Weights of a small mixture-of-experts language model, trained from scratch on English Wikipedia: 235M tokens.
Below are experts of layer 2 (counted from 0) of a mixture-of-experts language model. Rows are named router (the router's row for the expert), down (a neuron's output weights, with its number) and show model dimensions 128-191. Each number is 500 + 50 x the weight over its row's rms, rounded and kept within 0 to 999. Numbers have three digits each.
After each expert's rows: a language model's description of what the expert responds to. This comes from a sample of Wikipedia text that the model never trained on.

# expert 30
router:579515453414399582542519463549564551464587434461490488526485608470480584562533463500533468503545431408509496516556515506519525449506455535470519607474508525412451509538483586523489482527515595
down0:514528516496597543429446413554501550489411469516496409485485386485530526468554461453555526461552492552508482507507482453560404505488539522565431508435523489603503551511481496504582535497602512
down1:548545563528496524533483506621475474487492420567414448528517506485570483496483469478449461460477538564502557554510468426457537475529408565419469508451513490495470579494497492451516430517470534
down2:536419565464577477477548464499395497586569481468440534463564431469394495461421490417479465540509464531514502373569516514482466509464498469536499528448533547471452509481417426436421434571470509
down3:537542490443544569519472494382473556536447493436544586613498529506566473508532488440517548390463404506569444507493524553496600483461464487594516537486525419551491502509514465571489479544497469
down4:558496494543565445506499480434571525449510494488439592609493508631497481421523550511452418444587491521527493443422445515416528475501427496549544557474570562552499479457513519507500514513509473
down5:431478515606511482531487468519537467555550606529599477538425453463445495514614539536555499529515538382484561472407501506473477492449484490584465570603497361493546525574489501513448530472564511
down6:450512528586431527525480557535409486546455520501501473622549457579401499560527532478523523527450485586449452542465489419488512539470460482500560460502515325542493386532471524365566481452447486
down7:564574499411476568597470513506505386391434514524563476483474449419538459535502580454510529424507496524408481479544608551549470524538557539456487512418500484498545433440556528575484424416403477
down8:529528487426475543549515596507451456523514495513586495387442459618386501560555461538453482460480455449554527517492481516503452501507556553458506515554556535565512468519491530516584441545464498
down9:516476475412484527458610470519492542479450487456531500496520482538467532560450524429466549418407482433588471586482498381511488470539554416520462486453473522483449466452573433492445459573534404
down10:538505387554582491550469409536537430460576424582549613576481485548528489481421476543505383464485458549627532526542574498353490515482555521472508566501487486593484527505491447422528571511520372
Description: Prepositions and articles. Prepositions and the, often fused as in the, of the, after nouns or closing parentheses, such as in, for, by.

# expert 19
router:547477507456433612562432471389487495523496456474426542420501485472430505473542382421407482543493509493405454503555492444504412506535491474480462505483483499523507462477465474480544507544425481
down0:516436562524448564473560411466482458550417450565526466491552521534469475462496524476485511518459505459511440418608457451465474428521511460479458536437609586538536504432502604486550517524333546
down1:473601406473439470449567548574514458527552441547505558534495554523605507512466497503525455497503464560409526505471488441595428472497486470512635374519478417472459543526424452507379555507494404
down2:477548510548456435485545510544508459497561441519523625490488476590512550506467544521484461530563494558494508394526578520534478504369493526547492610550466550487448472557517598539446481586532458
down3:502552498441449458555556480508579480510536503402445458559485440494542499457570550488511480489572553464512502540472509353457502497499622554477581567538570537462527559525513518422499474550579533
down4:514538515568512462513492491553467413525567597457433577424495532581568527528465434534502524500440563504394459445468484548483521629516500483457608502467568505514486478494477484545537526511471443
down5:472593498534480476538430406408562608561442515450570509497594454491313488554443526415583570485464508505396503465457525489558475560470454508564552561465530483487540526417491492533482627482548584
down6:455488458514412440471509484578535466499480550543485495444507464518580500462407511541453481599505525494446419566492512490559398463506572470573520472658415483458340444430402426345474494489478422
down7:534540576492450500494504529538551494600432520596536494544539571538474486471443411473465484522513630519542502390508422563603477520454545533485473499600457508495422574493490571542500514408484504
down8:532452457529481494530502531574486516463587513448436576546531587441419521577549507556484449560529436446557523554547460488503520476457472552488557436481413510469460570566491545425476488476573522
down9:380470570484539434430558511440402555473532546433453471592517470468499518478518565526524403548498527538508512524567444535458529471549480540434437483442477581502589624528528466616627440494425506
down10:505471529563493534414491479486445531528500551502475471516468416545534393452523536472493501434545522499486507484487587456494401525547429570482553524585550431498406489543457466543446446539543454
Description: Line breaks, math symbols. Newlines after headings, list items and table rows, plus equals signs, colons and number tokens in mathematical or technical explanations.

# expert 29
router:461414481549477521517549386485490510599529555490459473482556433403431515511511484448463437574539502420418500562544553382572441480558434466471386558507515507560513504483473540471505515538559482
down0:484559524587496499488566552498519516513490499540510574598530561544481584445535450465465546472546533462470503526455503514463494392480490484345456363509550419494457558489489559499455594382499561
down1:489550577492535501451518536435528513535463595557501466483378468537469493511441426501520535564433492485511487565500561467530495511560480593554448572535536491502531503450481584444500448508465456
down2:537459506457484402453494502430511614487466525460496524515457474493506518497431418511552457535557529415477448470419580562531384509497439502563474545499502506431527541443480450517528488558446445
down3:579520428409564545488490426553563555535495471425451534481584487476426545524406511430528480425456452464529523576481541552388465553520575501556606470500466550449436484446460451513483464542526544
down4:520468475468581418419523500560531474551525563542447455434516513567491412364389546513497419474487536493491564513544498520466465530521502573333508557430478492551511514445575554498512532519520445
down5:480520555524482518489487482579414459532469495447479457438605460556493371459562592488520496442494580418435517461542510529465407588486580489521438554523590468499504466480495461489593585459414517
down6:502528618456516412561489602520478505564499501441554472519416506447553573563515540486513539457497465477468475550549483528478491417528582606441441566526586516499557491464514473529521515546512506
down7:455477431530450538504540474526507486543475571448479502518462549558469565486529518564531500480548492579631395524524553543516443510542560471627497523524497485532575468403533519475496350490442549
down8:536550451466444407510473648519423522554533438479587521503466473502521516478476515473540508510495443436445517529511504526396450539529471505537510497511491632637536524478453472428509456432546506
down9:502444498534444476508554485472513511590522458431418530505444553535543461517486470520423527529513366574429484456584495487487492488516451506446424440579475444509562509490417565481507458532456406
down10:484528494566472488522568495457556560526507420499444508470465470467479618468510528466511528576423489518509456491548540532441403497577497512520557469538449515561625537513523495524522652449575457
Description: Nationality adjectives. Nationality and region adjectives and adjective suffixes after of or in, such as American, British, Western, -ian, -ical.

# expert 1
router:560458530469449523571591445450455488491426475486499474416510500532464561469496453470487502611467520414496515542496563513506512480558460600531396479527474501539487558491463489545538557516504518
down0:634543467538438433476520442489503462469560531514539495609487508485539491481520483442547435490436482557407516511582374407550567480454510518428460509488519541480496514614518450399445504500516561
down1:497539438484434560509483411560520450523420577520520498519523594499562426425392500450542503600396487547463572492512548547478502537480482598501576561528525415462467448415474474556518459526618500
down2:449455513519590489500527504469494448445464432490524457513473487438426497492502509585582538527518466477460519514483475474502491481563494501651578495493481414458490437527479453447483380485448519
down3:456493524488397513489568499502514441493488508526439529528564429549531506541557418521556464498466562545538588421560443519548480410350441506480426431535526485521478503575529438530526493554626529
down4:523472446575607528487542512480593547516541472422515541554508546459495508501611482515517427541512524399435520398533490497591566452553480513539512504439549523418487512460532519502517482544484417
down5:484528519565460467491493567454414525508457530504494520415441460499601530528620502463535487506543455544484448518511483524456535482499513521509494542438558491488511443594645478574455533522519406
down6:455479506558548512526463556458392477514505551556508492535531413453497550493459557593449587401352427493544497572537476477413500529499403520503580519513544581514496518484421355454488526493459499
down7:443504503533451510552517538523527491475434533511363471632463566452556500498446448646488489457560562486534443456472516512405516436524520454447503539493493406450476504535553457491563522513515555
down8:455514617553458509369483524490493489567498479477575421456462455471564508457418566507499462455559625391571492544561534512536505503578543580503459486508547567515441518468502541536540520511561527
down9:503504498432505570495501512516450410476495519539472575526463506401494427598467588523530538486550559465549437483429461476539628445483518444505473459491533518491431461578495561516499452594547474
down10:526390583504507514492394530574559495468493547456449482484471479434528488493495453580461516457516376536490559486557562478486467518493525539471551463520495432535524435364525429349416456528482545
Description: Taxonomic name fragments. Mid-word pieces of Latin-like scientific, drug and foreign names, mostly in species and genus entries, e.g. b-aul-us, An-ap-isa, Caen-og-astropoda.

# expert 6
router:528454508572405536607436406486469451537465510401442493473478479511481497502555520523477501504517510486426522500549514545499435398514494496507415398492419494494486474479478527516515458464417535
down0:395529505516569445462503515505440388482459468507452534455587466515502407473447478590485421573482517518560449464525517501539566497440458494491519507600495513484453541522503558443477614563484573
down1:483548526470512478584504568565407475463435490551620516521540544478499499540540483491468526455511456597578486521499431541447540409526443533493499457483495440517402518466524541490529488485418506
down2:565491436507563526579618481465480544464535491504485448521600576480486500531520488511482505442444560427540498473520470539569496492627492619475397464488444469422524561596516541526395474379577565
down3:532537521463450478479458484493461511398584515460436481541488447505492453482557414469458511498471460452542475526466509540519496544413621581407530607464478520465444472479429529560522450435490565
down4:473443480488460537440519402492493391441434447544507496539527513523554556501497509588514507498446568496577429569420546474539507506497583513432528409574449448506518493487501520559559457503571599
down5:521445521517537558502431473494420478461576491488490427501541565546511517632583458506538459551497492456550542450455423467494508549576504431567512649523559492452520506497576475509501554409457390
down6:478491498462514492459450469479515451488473467452505465483518516567496542504461527570509544423483482510493552488524555499524478457541389497524463505639539473551495453480584520571419495481464592
down7:522474551415519524489589512472518613573527528515525533573485395480496444600523452563454551501548512540390478479561459495557468514466374510455480491549511455393502510523510443414521502593517428
down8:488581466562472488416475575573541547516436483429509457392591500569529549498554600478519548495459515646545466440411594542470462539543508466468495497499548532496513480508541457497508514403465531
down9:490493387559594421574439523541471473493527522473521458547501489531526460487456525433500528398522509520573506472544474484562453402517466512553499472496523475432534560470505497585578475442553450
down10:490496575471577475488467513555615623479516544475473488520529523582573407489567472537499434406445520607430516473492478513513516513535424570457497507527520434496414528551447487571488496494507517
Description: Mid-word name fragments. Short letter pieces inside words, mostly foreign or unusual proper names, such as r, u, b, f, re in Sreedhar, Kanu, Blackfriars.

# expert 4
router:498470490515389499500523475488398485520514480458493465468471423478524521481632452463542458520417529470433442569507522455512535466482405527480562482493448523470511534420466562527463480625421461
down0:462515484555432523465557499474565513479569439449543462507475470474476433561561573575605547553525408481494507546489494489411419470497504529510508454484485477567483521481524511516471531472503466
down1:452433510567456553498575511441566367437527454545512521486407513491549508490520473522463560582503481513430475598476456511545545509564520543607433525495576537464465530517543587408470459575485591
down2:515516455532390579498526513444549525538473502496516438572519519530541547530528376530451523530485483554488456485550544520554571443541474504474462535470511433557505553448520517473497446408569508
down3:510536647451479544450516492495582502500524555487549568531521437538480579457493478521492524485565648495476562492449616492512474497542447523497452560395502444529456441503420536488479535435562539
down4:522538500560567430492401547483512537437498578575488512598502535523435421464437418501454512482529479411467454548540467520519519427406508486500559496571453456504479549473486469485521502472478524
down5:548463505581619505591499451420533609504501520476512478520543588528572449404466405543520454485536483584467592472545455507522494595588515461413404474543433550518456500413568493579516510441570495
down6:414441578501538487426527538512465555465518488487496519545482569550510554471512481515508475458482464460551570563437329459481516439566522517576417472538480564504531628464491585563539485581538493
down7:463514493456512562525449470548528519414503468450419581484460407523446519579523501522507494525496513560520557600466492479585554506423436479590467445448664564521503510452450540495458515493470568
down8:565411600486493476456490445470453535419386561494522527407513539531519498491526534549474462400461458521496504519496380562546437613520577481494533512430489462565517451562510474529459437437440461
down9:522533426455432539520530607533610541477487525432475567509429488414489447493490473572426485618511425442463479451523485502546533478434487540532540493582526528546534510544567538582512573478460536
down10:541501461527437478504555486494510499511587480582475487585470465466438454456484453508542509453429528474514526437547406492496544476564485529520426568556464550516524458448456434499529542405422496
Description: Date-introducing prepositions. Spaced function tokens right before numbers, mostly in, commas and month names before years or days, e.g. in 1926, In November 2022, 1, 1935.

# expert 7
router:550455553512467415533513491417494488518450448493541565512401554493451525531521507495520529465467470410485538566506478515570524541527528619566525510579433546455479585478476487508480475525408497
down0:443423546599583399530401499457450541513469565525460563415497575435610517556422505535471471505486490524510540501506447417527504519483517459512530481471459456501539510478466541488527478472459504
down1:494514455524519528562514553541451398539514547568536571523582472499416573540522465521474539447503495458396532597488500588531490488547417519426471548443442531505523525459527491533524467535550564
down2:395541507485483517452468593549436553569508572438556286517555490506432582457449468530507528404475563558568455473498509470435522413483510500491485428548462417521509526439564570417582580474467502
down3:450518469504510533544521434538459525576603477484488492553526488403489483562555500468487644534451541472456489572417497564572508522494537428536507519569514475523550536495481464527481524542535532
down4:460593444462584499461488325498482570485549546455564471471455429469537461600432418541507523508456536446540404479406481515525442489550588494520534540467431524467468398397527491528453591496487530
down5:512445540479442530516513522510477567473454530505536536433524518517482528471484615494526458443423518494462389488507457543482583458488467510364532604452449501571462497553392559553518559531477564
down6:498497653409510529464485493439420491509533460554571435542459488461388558508576490454492482526507427469432480533553619531556552527479526521589537517531481488520484490564550495579586582662528505
down7:429480549536507533599431450505473532485443540381376514574491517507551479508502495522504505538466528513485413572509475379504540470475484520469552544472478517518515470496414514541389652513485506
down8:443452574519510568534490496562473475421431538464508483513535563558493479387476468421484496488485526477467580521441555484493473483490579358481598532537506513500419498492483470421404503501557485
down9:526582569491493505566507588461437519525489505524477570518570503484470470464465458522585496519442441522458522550557497530454499554407485474491483353432427545512467467547432505420494562490558469
down10:456537497420458470592436495488572457534531499540578477541573535489413436423496521507538496447587608461495589455467483425524522562520561424506488512592460511570532559513511530576553516510468438
Description: Name-ending suffixes. Word-final pieces like ing, es, s, in, ville and ton closing surnames, places and words, often in tables before a | cell divider.

# expert 2
router:557388560533450420530528435494527472505510513442507631505410505499493516517490434439472549508431487449504525553472452524524471482512463584534503459533483501500488596486453494525480533596540455
down0:495458534390440373442633461464544441507462519477433539617413459609438465496549564484514452398492514460518538514619455520523484487520529538540500587573433529477462575509487508494465467459456429
down1:527470518483436524442558549506541463476489469487487520530538435543463563417505464433519470485483468464521565460502514486551533488509507466462483519504494478623403513492447551494519506447521468
down2:457507522467536471436565431633502526420418512513517507497522506501492503514420463492579499551512497489444490516500530499536536514467432454484515496511476400442516512485474432467495537532439490
down3:497545491535436383438487593430475525536442582497517369527608495574511465560555486488490480461460510500480609518552494503508445391520486485486501442445422549464437515502452486486565530528513503
down4:397528504513514490559554557560430398517561531494479518506524508600529520586553496528690506577508454401506496560541541441524423474504451575521556474550529501443507480515548453469547534505589469
down5:553527465577503499562506459572498445599531446485505447493556501310567519421518478467457553542431525520394406478438523515561507541512482340463478450467486550487525520563418484468517574545528495
down6:525486492505544498537505456556486522557552512451518544473616439410509519541480451502402537462585600475429571536451492416469495489508516431454550460418501450414459459538511496511454392456538471
down7:597454447446421439443472515529445461482516413514493447528478480520460463567523398513462491521505535471557505438423430525537554429501484433539441578559506518526436594520566520530462522522530447
down8:544545512470474493544517519520542422568469432445505565458463526475475536477552519522536484494479492456520508476510480542515490567492521426523400430612505431535415550452474547498602482546504452
down9:509584506532478584502451473509563511576546503527545529451505547519449434537476437516495480396522447520513509503503525567429555573443441502567526531575506559520461441491423529515450402483478553
down10:508439479542450388452447580475557464563522479479541554504492523522487547449377532487485548449553529467531548569506543513470532496551588440436491481547453468472591561456581517533425495518521512
Description: Table cell separators. Pipe separators and cell contents in wiki tables of election results, sports scores and lists, such as | Party, % |, °W.

# expert 18
router:555477602459485508479483463463478449546484590449406487555522406454512564467562454397465406554493429498393522509490544530500386450499445572464534485529560443503422538521499501503504484540355453
down0:482518487478520523496493466584578524536525499429478509450519418508484460455473554545397546492480521489562501490541470503418485579537438562475506536506516519516438596472533537506486552476447384
down1:494520508584412572545449529459538546521427498470467514477472464597528491513536558499423432517542475499517555493543556527487502515526480477483557464556434513504517507535533575535498487544500432
down2:580531440484561546513528456524478556521593477533598451495520523460520533455509544496530540558515612430488552520503447476568439464549512458481517502505509502450537491425416441459547459555490461
down3:540496522483507517548521506523539618533467436513436486433366414461522554494500492511473546566506454447541514476479548537390532504505405509472516573428513490561500598456532410530518522511569488
down4:498490510531549457484426542446489633488486529511529533510456451468461624493485468456470550493393443492508525469514513455440462539481535447498453465506433513503498491572386493541526527575487489
down5:601458531540545443500435428440450554474562497534529508505511551509532517513511460457502467535538503492480439463429476494487454472453540483540460537482477537448526484447482446536507508490568515
down6:504496552503451494513540536480534524479544498453469481504498499514377472414502416434488474467456534456479468584505474468570612473582552480497481386520495453435473496487531390481438434448458512
down7:513457467433599519598501415486496540416448430493470459508499459450542456613433580445502628433534539480500530426539449625578419435484447484517481575537570590551596538486442545539524560419510531
down8:481549446430429508506526461542499549539390509448592392522512532429493501535467585562511551560425519622576428507605494558494430459456435511521520565459532476543547519567513514445499434545495468
down9:502480473560446519476506472397533483553615495516536557475492467476464450498428433494456476512529459589423560467466551524486544479402514479476555462497474552541542388566386485515502570512536539
down10:573554492461401456503538562384484507535548522530527449445497461521563498399507496539559495526507538552457498502440455454496440573552588439469506556491503474574542497523524541564534557605532537
Description: Capitalized word beginnings. Opening pieces of capitalized names or words, often after list dashes, such as Ar in Arctic, Arundel, Maur, Ter, Non.

# expert 15
router:534554541499457513577467443558537482663535518477491555502511433396526497496561430415497552543559512475465500581455504373508440419560434479506473511502464486501441456438414528460385502560543394
down0:504540513550483533545504546610519532560469542471599466445466464500493511405479549503470501461524542454552528529575496377542476492566494546452533567539524508512394562528577589473442452458611534
down1:433575430649518428473484506524539500554435530475484453480567520451628484378414509527468522509549433453511549516565509553577436525547553474469470537522527553458453504471511418591513439569466522
down2:539548464526517444412444518478562572479516459506551527544461568465521501554574546433491603474589407444530601598454490527543522466629545526497472442521446529512511594427507534526373548516449574
down3:552583469472632454490351542538474393559453605518482464590476548505530545457486558505498396615417481470531497494496476578554504461577474449506532522517554553427430515487513556480566475510493503
down4:496533510561516429453448527544508543555487458461536419594536418484433496526542409545479541540510532501510444571470425459428470524419542514506516544427496492474503538493537558585480522474555494
down5:428429436519484486514522451443486454468396508472589506495459431479602441511388456460494456587637487499439487552610487489517514479401528519520501569502456468474532365464516463523463451472535450
down6:515525453589492352507517526574553538514460497417491465481516435464541530472536453433433593536541476420483500601537517453449510464474462496593531365435519475491455382547501502513454499520547490
down7:488562505556405490486539425499602505511489557566516528457553475437408403568472539551361525610563557516514428518450454506547598521470508561566550517522443543499551527590456475437549499600520338
down8:403443450575557591467539449504568528437577507489437533475458490532521464439523495441427543484589450594424504469481575477483433633488402491464507498526445458466447511514460494523477554535380486
down9:473479491458502397469491462527565410587504495476519473512493532566509517486509502511534428532490557451542528542471476502533439515488488606559470464455546512561669575594473500541466551492498433
down10:542516456542473463463521528526539399570447588463540461451507554452525624480505451505454478533451518520470506491443489437494467400426438503538458517490584524414464473501550499527530511550496451
Description: Year endings, number tails. Trailing digit chunks completing years or long numbers after a leading digit, such as 020 in 2020, 993 in 1993.

# expert 12
router:508386510542478534574496460533545506557477501515499553520471464540477421565530517526459433545515501497581493485499587564569500525526464590455457468497506437562564624488528500518514558553416425
down0:517473508372416549507401492560502519442485517480411547584485385493561436516467397420553491457439538492443427506458575472558494469489520439376474527551542497357439509456429596450534407446542479
down1:521506493448394452463482467469399543569490512428615440544555547526444519471466382484493524509549506541576307478504389513571487546532568422484579542505431532426488584500486479488514396534476565
down2:535562549508496554472457560482399476531499500457547484469488456524519579511501522468468552507488438555579580550498531503399488531510522457525539493455424532501529568568552518590360473473497480
down3:564434555518402440504527507438495435469496554549563469498421577471445395495450441482451438482533424491480520503597471437393479421530483467514485582547443438530475476532486568473536475496513448
down4:463569505510584567554558484412511548509453496455507524568464537549429413546433448476548485413581524497446531509459478453497538510412559542492513551474524493519477499429612512428516547470560528
down5:540472598524412533586544524418528550497524450475532360465579515466347547499530578490534462536465522511566467483536458563528483432505506490529508434499450595600473541520483517425559519525511483
down6:483469490482426520530475556582474523468542409594491458461477519473458473560467527524551510466574534453416510490463511492475546492642499435457517539465430466510458495483473548591449459432550479
down7:415482517514403486524466514414496501465443542547481546549532501561506551622506457461523468491414472532489455435492459484460544507546475529507411549500542579481535494508461595425503538494464552
down8:573424578448433482544564583560437488564508527460500539504478483576485519482547442437469470459518529407426455535519457519478429532454572622552581524522523450534503533538592486551510485596343567
down9:510583550506453476502586509526437484489477590506444580540490377512510441510479454539561491468466453515474600471544482424441475544526491532443463458518479517480453593571456526471527502438398521
down10:424480570476505469523554420606487506566567452516475456456528433453535495435548507515591457467553515535588550626427438505449498549526539471508422558579433530508546471463474475537466493535497539
Description: Commas and conjunctions. Commas, and, or, that, closing parentheses joining list items or clauses, plus table pipes and LaTeX subscripts.

# expert 8
router:444519495516447496472423428490517477551446460487479509506450469432515561506487415472493397538486424464477519523539484391591485445509444536543459538394472476492528510463485575468522444544481491
down0:507510512532403496513562445605459504427622516480455495411426471582468519530447536430395492493478553456535515516554519474418425407562478526497480524520444598525538521481510487559522475538413524
down1:429437560446503430539586505545447464446443537419433486504482582555496516461490437475496622458565517398567441543462523443478596482416550426528528549485554444455431409399457589501582484496519474
down2:533494511558610475433495458560457529515434544586421512462475508637551496470482445478556520514412548522485502582444527552486565547540428510503486374464472511406517517528572473474475531531442523
down3:508491500544531430439477461526486381495471496490510496495501460581479583496456457559532544516501519436562399480390530444447579577425553484553548474497558470457466428452407436503467549589535432
down4:460501485553490543507536526472451526618462495482488511461452462548468535499489374415529520599582587488508523402499614543488610517528452421457651493512402585439569490538506499428508503610492495
down5:503467544462505489516483413435506495502495538505493565499473475465497546515469475522495467547544483419468463430456615561473497525479497470562509509473488467456420544546418500464500549505576441
down6:506578553490531545487539456531483458454614444556553547455452533462612498522557437553536539383526495486532485586444447462519391546477490524473426557472505513518551550537542551559527547543647474
down7:387452548491468494544459491389470459461536527545453483478511442556458552552596437559444598475517532490471453461508549511539460481418479524504552367524499559452446509542504555484512497442511510
down8:635517436433537409508498490548515512555538440541445514530440485523565522476544504477472384483575529536457335566486517493485510462467541433448522477546523518568426481480495465523515460527569611
down9:517542484452570574441506452533449424458454469565467446464488470546554465551452518538538417501531551475531486515516537533449503467447469427460573489470492526432475475426550557507487480487502573
down10:472474459470471522528488510451498430485526496480481467550511477503557581551416519495554446592534576474545541493476522431515492584499462497518346522582560495495513411471454513532506456516438410
Description: Personal first names. Common male first names starting a person's name, such as John, William, Edward, plus biography words like was, is, -ed.

# expert 11
router:520532501467388539589506446506429513522514508398422521547463469412485540554556445389473445587464501417468511509539526486559439432597405503495440472522447433478477490508458459489466539579508438
down0:489479551552570516414405556536464511538496493522429448487426516568517423462489562466479429588428469611498500495465470505495489488500569585468555460463531434457552546430558528449440541499538573
down1:521557542549393417488472354489548448551528474498426537616519549499424454476553482462562461559458580501509519459489382524552428531458455582482467510488472504534528522463641538549590491495473521
down2:442463542494488458545500545541575478569447467487553530468548524456537525564591486439477538406480557462524486509506513516475440456490457507514612514506523379576540483405541533485525493446516442
down3:441536486524454500483448479389461494565550567501592432414521440518499496449500528438499550434564533587485493503404479521495585550404473466511399442420530475468471431556483593401511475543445487
down4:466510546535463481401536467489486551476427598554576573462523451473496413522469520503481458467508574541437467464438513524572534581474610479409413519514478483594527537479511385423518476543453455
down5:431570454524511450617535400461502482501496471493485484579483549555427443404466474469467489540472536522384492564460572410496464510480543455485459519533517501561534489447477504576446551514538560
down6:424528448508577537484530573486486584509501574514506488567385538484600510445515508479551490514506468515565433468493515503538416421517492537515538530456503549466427528543507529542469545513465465
down7:450585513493527499411478490486499426511473462636494475417583500460558563454507504472607523457531531445481483480526561525572552548566549523489508463568564509615526485426417497481476468597508539
down8:548546468462471466625483505536493386596508492433457564427534491430467460507521554464542432494518446492479529545551534531521470532455436544538449454526470384516581446471544467455409566472542562
down9:328495445453418549462471514448520395482558450407491566396506453521448437474525419473459524509527546559442497418455505447546460517492518512474445516452484496497424435449536419480462482465538511
down10:503535490495513516422462388551451595536422562549554505492508553520541450535471491436582523465567514494475558456520435502565485516514547437561556540508486392519611495488518453508498513446499488
Description: Prepositions, year digits. Location prepositions (in, near, under, below, at) and the last digits of years after 1 or 2, such as 1'891', 2'018'.

# expert 21
router:493470511458541532487468498415417531579571551525446604521494448538453420499594494482477470464570501407504553604534520566514569574531537550546578541543439556475490524552468512456464443467496510
down0:525499524473488403354553509487584469511463526457514431489456394469573456548527490541477509475392577473503486445641526524521510581501503420571493459435529366531523506579477377539483491502547515
down1:452479384505573396457386514496520435452550565618469547485472465514450550496563513529574539551569597520461483555583467462511488551490469449430537428488475562455554497618440501372522579541509523
down2:507495466488531478447485543488550467503527469562491552385469414554434558483458508523474494576487440434531524437472520480533511513513422454523507442442440463463430497549447483549522474591556490
down3:488455547491511534481615486553513523594513438575512484549518386579523478430490582451590542453441555475443464561506515449496528529445459469413488533500448569519572510467516462499458532499487487
down4:526518507631442503468487489607553512503514491501495467553453497414437510454449480452535533539386541496475513627482515495455518440549625501553526451517552515529501559505505545580467502513461500
down5:476578558438542599489532494512531447479539488507471487537560505490548482496598546485518432430480468494590450465532481513405475549498561469422616363548529547406490507561442513484431521411526516
down6:452541435418561513449480550560587479477508467450494459474441540479556501534532490540636546417476494589526407469601499459518466489511510516472508523468555515518535487482423482493567475457485527
down7:501544542465456528461448510476489465447397467508593495583525507444491522523442539532555387548434569521483573509488394603482587402477575476464475477498497479482567414473431427481526528522544545
down8:453621490463520492519512493479493529482413456500522563517443530476525519517472421568475543459503475493473529478438580482408483460497424542546580568481475457518523507564607632502494519547487549
down9:472521565438462469434575613452492532557522494567535543430381428523500407483555515555479553472503546517405526578494548496532484468475429488507499485455459499484575511500487538382487547519388436
down10:538520559445475582633454458505488512366552474536436532543506570511556512501535525500466599492416514474465372509513457572413489460467575422502538480491577543547503527418507542496548522479519504
Description: Table and stat numbers. Whole numbers in sports tables, statistics, dates and measurements, such as 71 and 91 in standings, 19 June, 14 minutes.

# expert 22
router:488481457548450540553505497478405488557539575452450481472461466449510585543559525432523465587531509527540550568526529453505446524535476654469443468594459488459508600481516560522439504489491508
down0:551500445501488581440500576439594489483520411485541507462522515519461526518404449435481547504460477418541506510448584551509459452556517570473542484479559534513561550512452517511413503460469589
down1:536600436600490484485547409589474467458426504513539474609534445477442539470508563546505553607505508480428494484479533417573480476533402492481460504433450458531499507449515420536487553475547450
down2:423462539485442521516523500448549515473474524505444508434482520550455558535538382518481505536438441493516505437503555539402480397498560498506543421630481503447407513482468523518504406522466462
down3:433531481562555453500445452541486498506445540458504473571540496445528509530569538415513450533487524404549592491522499502528526578526476528580353536533493455511396554501514507535501454486474531
down4:497580437502443519445483535544536509485552408513465595510411479499459455513550549477469532351512573572547542547527506466599510424565509519428507537571561519511418515511519582496470495525488509
down5:431481463379454470524444439458427492472534458524443531417450500427479583538587518478454515501525410509526471491499440437464551464497526485490501530510436481545504547473412553529453499511581543
down6:490470443509565519414443478546522489489439486496536540407509575428452523491569507478534448541597404530512477356461542553475510473601483572550514493488549427478439550555496510509505516484569479
down7:494535499551531579539554466465369562519613486450583389421415500548499468465545532505518445438548529523519432481394519424529499516563512523465525475503546573575466431558500423463539510498477423
down8:568514561508472421496472474578469519512498513521571515536474571474472507516427484379527511451591559501517498513462576561438399476454546439427502577499465494474440515492500505459418391524453429
down9:537501571471482539546466513446458495441463416446611495502495430412478563459494509442460506446493527547519518621556562509548469493471500496495504501460528503549486526518446539544497489561520453
down10:640443500546501415532531509519565530506444464534503506595509480519535436478591516494396487513449525537494462514429509518508487560472508532542465413487583573467452449457597485442571571514448499
Description: Vowel syllables, score hyphens. Vowel-heavy syllables inside South Asian, Slavic and Arabic names, such as uri, ari, ik, plus hyphens in football scores like 2-0.

# expert 3
router:489555421477428573452456505506515511547440514478459475492507402508503526543490487531473420527530468503472495594497533470462482522543498535345473432441489477484478557506521494566415469465444519
down0:548509492604419568432544454469433458455510528495440441453429498509515459532513568526470515557585496505492466468408511635478428580520511503517478530440434547576425508546512491493533583524495530
down1:477479534531565499451516500535516454493381498471382609547503455501479591480505498549555457522452527461378527493405499509393510490445490417625523474476519485533476411508445476475569524519548554
down2:526587575470486520522585453366558493500437543489509568502539525475517533498416365537480557473470536497498529512521518543552547499498447600578560592551529427539491522427478501551463400506500505
down3:505535437577526500572510566474550485472503448442468547495470433541510465505586420526504499554491501528534551505541464503498556547563489474609472568543553424458461573467548522490521581517512469
down4:564495597500452543524476609410442491461509445608515561430461494534427438483403474519511486534456579485460508497480578594553430465494528511507496519465473525523494571455513564450561517483483447
down5:409544429532504444588505580489549462491564488538462420516449475464521577443458557500560490538490447481528490443457426510400521447435521442450466415500504473372532523468510506516545470499467431
down6:511501449545431540500531410491521518550503460547447562450448483544551530491477482462599428452567401502505437516528503486520490475507483440500462540507596416493437494537452485529565497497445416
down7:534567540491472463389523489438451458567480495486431503481531442462514428582513546465473497604502491482512446485522487515449495548494462398536407455542545554465607484495535581495529546513441482
down8:506504451513485572502594560506474453479478448462583473499479503509372492484509419509519448500526432515525423493528448398449417494523565408536426489470530448594451426496441491560490449463567410
down9:488498481473480561476551483524477513524473612503560455526532493477493496515473477491512440502491507446487483483493479566467480436500495480437521487401473523434445543599494538500485552514462489
down10:473462521446411463522589373453410415512510488396536489452500445493507555452426556510450489482529512495495581553516525564445515505546410553430452404420531471560552459423406464458486470635549472
Description: Year starts, pronouns. First digit of years after commas, pipes or parentheses (1 of 1951, 2 of 2014), plus subject pronouns he, she, it, him.